From a checkpoint of a small mixture-of-experts model trained on Wikipedia: vocabulary 16384, 256 SwiGLU neurons an expert.
Below are experts of layer 3 (counted from 0) of a mixture-of-experts language model. Rows are named router (the router's row for the expert), gate (a neuron's input weights, with its number), up (a neuron's input weights, with its number) and show model dimensions 0-63. Each number is 128 + 32 x the weight over its row's rms, rounded and kept within 0 to 255. Numbers have three digits each.
After each expert's rows: "comes after" lists some tokens at least twice as common just before its tokens as in all text. This comes from a sample of Wikipedia text that the model never trained on. Tokens count by the router's weight.

# expert 6
router:155154084113103128122155073188115128133135146100172185177138104107177071102090124098098022129088091061175164117144086133121102087115139119156110110140071129169045102082093151099104142132077136
gate0:097164112178161162123134165103150212148143132150147132109112104170158151151183141141093144148115116132145135141078114085102101137142116070163157168205099186091066140072105138142112139101145127
up0:160123105174108108120067227170146192097095083124128125109131107132139130108206129137187101186119136118096091154065082130065109136121086084103116152128079129080052037144085098124129162107144073
gate1:185130130113111113156171125166052184088102109090172069131112108136116091182176072111166110185113097163184130104150100153147125108139087144095157100165095125113112116215108179058137127172127048
up1:108123108146130065126120164175202094110136131103125171127107089098083186169051051155114147108104128141114174137084176067081147111088140104143096151159161139149152117095157075101135170092147148
gate2:087118192177097123071121144115139044150173148099143104107124129158148133115127111134195103132175142155146122123172137136110118149109078080145073110157120144158171143148110008123094143121103105
up2:124180155116177168167090099069166085131098149174222160131098039141099098129167128083087093146117129084135185207126069157091119134083150137126191112100149112151132126157097167061107143119149129
gate3:110159132150101113133175119108095037113133141151162108135132187127119132059096118100054096132112137148133137172164116168132127051130072087166106145165129103147097121128149130082135140142098152
up3:168108123122121139152070131170111115117117194075121148101148053134070175153118172179181166143134123224163182111091164085090158177109185137127122134111125150123140142117127098136110141145196142
gate4:129079137119132121189100130133102113103130189150116095119128145122134127129112127166158155137171132062127188096104140126099149161112179130060112178147135184170112131158160140176136133124070167
up4:109095112137093106148117111179099104091149157098137094117181102103100103146129134152174086108171149137087107131094182085108083130087173133110080118128119120135108118166139122215151082145160146
gate5:139164095127090133153145136175093116159136122094067138151088160127062111056126104083134106097094180118122098177138115084178114131107191095180103101134102124162116072060091124076082185181166178
up5:097112206129139123118168128077148167079110087206180094112107114073167146190101061147120181123152095108169107144161147145089128120119083094123140152083169135147157152151171094148110070122081058
gate6:137151067140116074111116173105140095208166095137104095095163138144133090113173148164135120169150091099158132157133182170112118139177136124099093119130166079099106150161115121089109151114208089
up6:158203119148110088109087112125177082150119157093167118139112154139113129125164157139130132137123107117137108124110154144137103170165127126131124109110082118053115175150083139093127180117154085
comes after: ".", "\n\n", "==", "=", "== ", "==="

# expert 9
router:146151130128140106157132083153113128114147148059103145153119192155128128114148111156142146078085165105084064132168181154144152076156081068155104158122131089137117148128107111109174113106162106
gate0:084097111151115115143142103085129156160122106064104125143222088166191150157148109179136139149108116136166106131093111168138134149110169119131140138179079117126124135143073166069150116099118087
up0:156121124126219140131133148134153124103116112173094106137118085152152150077130149151149074138060114125168166051119129190075125098083159159127134099149047103105076125130128126156089113143188074
gate1:113090062099158090112123164135143174143129109099146149140068034105173148106108123137134136194139148048170068134125139157118144150148145153166143167093113130093117153083153113136154141133103123
up1:170172187153107148150139114148126097108152154173119129130144221129111141152122120115158109104132120162138158136142123098115135098105104088084106109156128120123138084155062120121086130128154141
gate2:139142129098088130071181103090093168170093107105177091254130098168092106119143100146105148092125191076118132157083091127067082125107141117122091096086092067135114085081106134178068127129134135
up2:106129125112087120110118108148092133136129175125127139077124160161142166194096123110130152105125148093164175126075054162105094120135123092089158120090152179112162119112125135131148163110132137
gate3:103104089151127133159101151134202157112138158127139093075152180108082159120174158145113159134141051150165135156117160106052116109145133116120123103117125157152157147130081093111175186138107119
up3:121126180135166134110121183121171154098101180109176062127172127060122161130125159164132139157143100200156129103157125109133162085117097142130106117141226114158173183157108111132152167151136148
gate4:120124163091120188099146145095104153076199132130160118153100079163146195153114117215136165136114134156101111140128036114069150125093156109051087124113092127117087087092109119136161144132086207
up4:128109084143102153106109046165093169115187132125164108140142094171168137075055130174098152121153106115084122132157153142079113117087144122064179175100112159154124162109091159117168099193093190
gate5:146165131113122159088092168089105091080144098122169167103118161174147137088142133140181158145149153105056114156119140137125127054153101154196155208099139176171107126188165130160101086128150154
up5:182144060143130174118136112139133159099171154107134094148093065174113136158124177116154091155096140148189089105206089122090085088138091169113059125111096207095207086098192132096151150175103120
gate6:119083118128081118089150085152137092162095133132115198141056136111142146144131129080175100095153091088140155140122109131130120110106132086107123060145148098164121152109119079178155093133129128
up6:107037096142098143109140080134131119186094104127102152118066152167134134119109173108150099125111087132155157128130069109094109144118094158115104109117168072125114149129138156138153127088110131
comes after: ", ", "is ", "as ", "with ", "was ", "to "

# expert 4
router:138137163141103109126141166122104136155081121153143104088121232124165131132149102111183132166133121148113136145158121142172122133111117112128138116123171112152109112128155142128118164123160143
gate0:116079079120112101149111116194057109148128078155161165147141118091116111082134119182118118139174172108151141163133054110149090156147166150185097146117087096143113143069058190130118156099194124
up0:136124216152136135118112120122179128122137158078173070161110108124159107161135189115160090136132122111073114154108175068208153087194133160095148109163156158122135161110184129174151126134098103
gate1:118109119105096096192170111153183143101155135135103185187124110123096067088167110089155104174121113082135104160079094143186148169205141111193122143167107121144129144094122136129140010108157138
up1:046122132114122112132131120129146148135158114104150190148150102174100100134122109142199097142104132118056067160117044136155096126166197158141134096177136132103145116140157168099132149134114109
gate2:154124139102134114140180115103120114137101103157161175096132094123115119101133164114104097121078127141099118123148132100213127140090062065118100074137090136082129101099130165080169132128138115
up2:126137118135095144120106146135179181132177144118115146106144128119141113133120158166157159136080092142088075160127114155133227121150158153108084184133139094133116091145150098170073169148118139
gate3:147105153158169139139155122135158106096122098139086143089125097076187137093128218034152096184095180143121168130119144132154159123141194109126124122092170098102168147138126174143187131127154132
up3:151179121165122093109134114117153118104135133151089140136143134087104099151138201031199174142138153135128134178158173137117128111132168093065158174154127144080111145126065112120135118153147097
gate4:090116128172036100168180075135105123240160092102133182086106126084178122106068119042112120135145100125159121148201133116100129131081147132222190120088138140115145165168160104147126156156141137
up4:158137110062201157125127170120147120049126160157135106163158098131059136171189123155134165122139198131112132063121138123156159137184139132059085174159128131148100062119154116115145176065112129
gate5:116172063103100137103122085169092168176123150127114119079123168096119116111148133157157205191122148158110085116114169092131147085099127143136152075138135106151126057139143146131190109054123132
up5:148094142069111178156121130092155143075088108143094107117129090140186184146144115138096156107142097080144106130114116145136140150154056124127151147147071142107140104134191163078097145182050082
gate6:079085134096089115074157160072131113100123132136097169144124123183156140133124074108062167154089101200093136124102165162099081089029087149193139162108138167165155080141122122156100099196116129
up6:116126122123129085078127105053184119114143135103127176120112174098130147154089107047056114113154106155139109152115107079133102142145152118134125132152107154062084166112152067077071100102130152
comes after: "| ", "the ", "a ", "(", ",", ": "

# expert 8
router:147143162189144177122135115090143106167200111080085132130190083097152168174098153135065175136149173147114102114159178169061092176160079129109132104179135145118124158166114109111094100171158163
gate0:061141130143117167137150162157084174136135170109136068157123125172092086086144185080128112128107126185126136146179069159145124091170186160117133152124123146130150179150117152156159149106152078
up0:056135081156145134145190143168086151185103147124106087122116098112193140075166176094154138065183110148126111104128127171145143181153104117100119137145122121112129139136061119149138105057142102
gate1:112098100099177098090088154154026139132117187157105182183117144126141130137175136101064129119185118137151138113126108153117183126155148116064092104162127076146119082135127060171204099087113137
up1:150065107131148134108192144170119128133132184160119190128089121110111155141186149101145116094110140119147100095111116140090065087167123146153098184163119084121157160210126116097208133109141098
gate2:131102135119108153137140128177120074077183094139085120137136069120103126094121129081159154136234210079168135119140162156131095132093163118122038113165176153166156034124097076155204187100096118
up2:148158151120151122116094168031111143156137131063125185164128127110119065092170127182141125149081103125116184128116198139143147157116125166149148145107138146077156175129067071110091133133165096
gate3:144157107168118042113093093133000088116127107088114119198138080188097117156121136113124152132126227166132113104099093141078156129147140182083100131123124135170141155096099158088150150130104141
up3:096148115132080158118119084163175159133090157130112151109092122054102124148115102145077114125119129149076153205144167104110113116064138138118119154149174136106110130121136122112148151171056117
gate4:099108095096090122112133160105132119098106024108067079212124119169145154188187134136109100135095205172089166127114151113171089113129144122123156137097139099176113098135118125162133116134088163
up4:099087123095067073132135109094134081112134015084083113219133106142136185155179113081121116143109123168066174082144173108157092116095165122124154149151168096122071112094099153136133189106150158
gate5:133115144129080138116111077098146142201118192161132121173187114139155137124106081152115095151108097162137202135127196121089135144149101072065106168101161150146101137105142044158123114088126119
up5:122126104124154138166075147158071170087132152155144174105180131105109136172083148127167163138157151134118156167140120093110147121128132159147196131182153103088138079098137135127125166179136133
gate6:115180092137181072123137082178113102215107103105125086090100127093075159080143150133152109140128132110108118158140132112122061135122114165147158171074105126116138144122146125134151127152150096
up6:182098131199093139181117132106168120106127129127094116094139129153184111119078094098173147137120143152130099104096148123117081130177158161126074104144162163105136169149139050124123113160108184
comes after: ". ", ", ", "that ", "It ", "which ", "it "

# expert 10
router:114156145112146077135121085200094129098122157138112103167136147107139153116106103097160077113071087147093184086072139071122147109164171156130139221098105113091132098115146175194081128117111136
gate0:158105161153167139156105169155126112139105115145119115108141143152138136114149098078164167141138104145140117100108160147135066159125164140135169129188142137105133087082126132179119123109067084
up0:126138175114111122114112117092124129095139120132201164135149113106087104076122159147094088066141148138104192149100125139160122146073114057157124120073104148126117152136084130148071135090139152
gate1:065088137114118116134150121170127159086182182055161113167170112129135161088162085123197083113157072088153130147109115112109132126114059198165064130181120119144094109127121140118130127168138140
up1:111131119133127107122100105162135154039139143137103113139126126074133113084170118127188049085155110121157175161135080118143102125150092121157133164147151095129134128149153177114158093148126164
gate2:107118093054033124137160095145126139101112128120138150145154175098167185050103091139119130123103156143147128140138134057164114117090141141170139149140126147109160118136160108179162065137163173
up2:074123137149125101149127188166227135094128137191102092133131128183079052140179134169120133137127100111142127189146101147094118107128108162081131163157087114170057079138096132105125135156133147
gate3:113103082116118140178134147169152149096118133077153098126141087138064145093146191180184101135122106158136123114127113158105129134166112132162108158154114138146178115155095109123099122120161084
up3:161084092115128105170122172161158154088101145085172118112165081143062096121133188205216123130134125146129136158107139152128151120173098092156094164138120139156136154168068128126131137114136112
gate4:144120129155170134121164113017088157145091106109161128132103152155219187144123112053092142110171122144099093149102155076134112096159178094120134102097100126100131096145155156102093111128155151
up4:154084169205174106135190126131138104140126072131186144154173171085176126075151136113158087120193133173184102122108153164128109119135126084125132140103187097128134079056130124129119109116179157
gate5:133120107140103154095167156155179145103108119197112109163133097120084142149162182167050159130146135162159107169073130126112064107174169171107122176095163088085126110082142103153152164136123116
up5:151137093117119177148140113122147147094115104160146113105126067107106128121148092130158163158118162154128158144095125120128102130112154178122123154142158135072146062107114083153147123190146110
gate6:126127141145102143156145085139143138178118149072137116145157119163115097111139149141183119123115156174114128170045132104115087130118168070095100218089128130099114134131173125181095115086095126
up6:116149165034173164125175126148163114148120088088105143168074110125090145146219164123162180195135041119102114126144123120097175138101125156083153096132150118118088170057115052165118063152096120
comes after: "|", ")", " ", "==", "===", "% "

# expert 2
router:133130157106111171117135112177120062114043145090185161100113143137105131099106110118108031154135159178066126062153096114158202156155118129103133081085074169133218100113123143113149111130081174
gate0:104054109159127116097112124168123142124096141097107122122170123147134175153085169104110147192150086114116167117124107178102066081135130148143140100098106075141103154091144119073109077125111123
up0:075138119137158139132147140088164142134105115160050147081162130138148104158152074090151061175129063103112215093053129128120127046140122136122069124147133112148111104091154130169130154151109103
gate1:117169102145133109109100161137172102171146092169146206111120105154112143176139131101114088098152121128089122097115107133129134110141149134130116226154143091162127108131096131102137154168158143
up1:120098159126191064086094101053161154043104217082101059142138132120129144104139152101117121140153106127193149178114105127122126126107104132160180077078095155100136131076154099177129133116141152
gate2:106160110196180157063135152149085143124188137126140113080096107089160120104171148127091101146183089097120105087116117127107141112158085108049160131022084107118151142074148120179122096190116144
up2:154157119064168072091157107184071179085111085113137118134137128139199125127135127153104122105166087125118138122129095148172075109115095175092136181065094136134163102123077101131153101120120152
gate3:153133169104116157098167124151163135144152107129135180141131126127228186097103128106126149147127202179166114127140070138130133119163114159108110105150112142087143112121129134180092097192131113
up3:149096123100127131060179115167140105124160105150136131141127162130205141090100146157135116125163172161194149144145090145135162105100084122118189079106088168099179156084131096206121092171130160
gate4:136112110128138165105065144093123146123124095181120152087161101138149156077098127102180135123167162152176106192108110133170171098115180109129141138128166128113166141149119081194168123139055137
up4:078111088134155146076145165146160121098116106167115130069134071145099162081104172099155144146111159143129111140164136090152159114085075118110145094145114151195111081179214175103112123116136118
gate5:099137129091169115169147187117141187138090159145134089091123056148125144118116132076183136196114041128103116086102150113179131139145116141153133107144179098111074150104151126166156155160118153
up5:148171110151077165120102114157157121123144051098099142154106170106199123074109158163107063147094176135169129152097106101028117127089118071132109127155129117111178116160109101136091147102141044
gate6:177081180107119148112119074108139088095061079092121141158155056125152128123126088179129130075153149151125111103113156143125111105135142152118152093117137086132181129118119129166097137129132123
up6:122086135133186147088148132176110159122141187177170114094107107147118107090113122123134131144141114143120135101074149164117161141152131121130163146138120101115131109153137009156210135117181136
comes after: "\n", "- ", "(", "–", "In ", "by"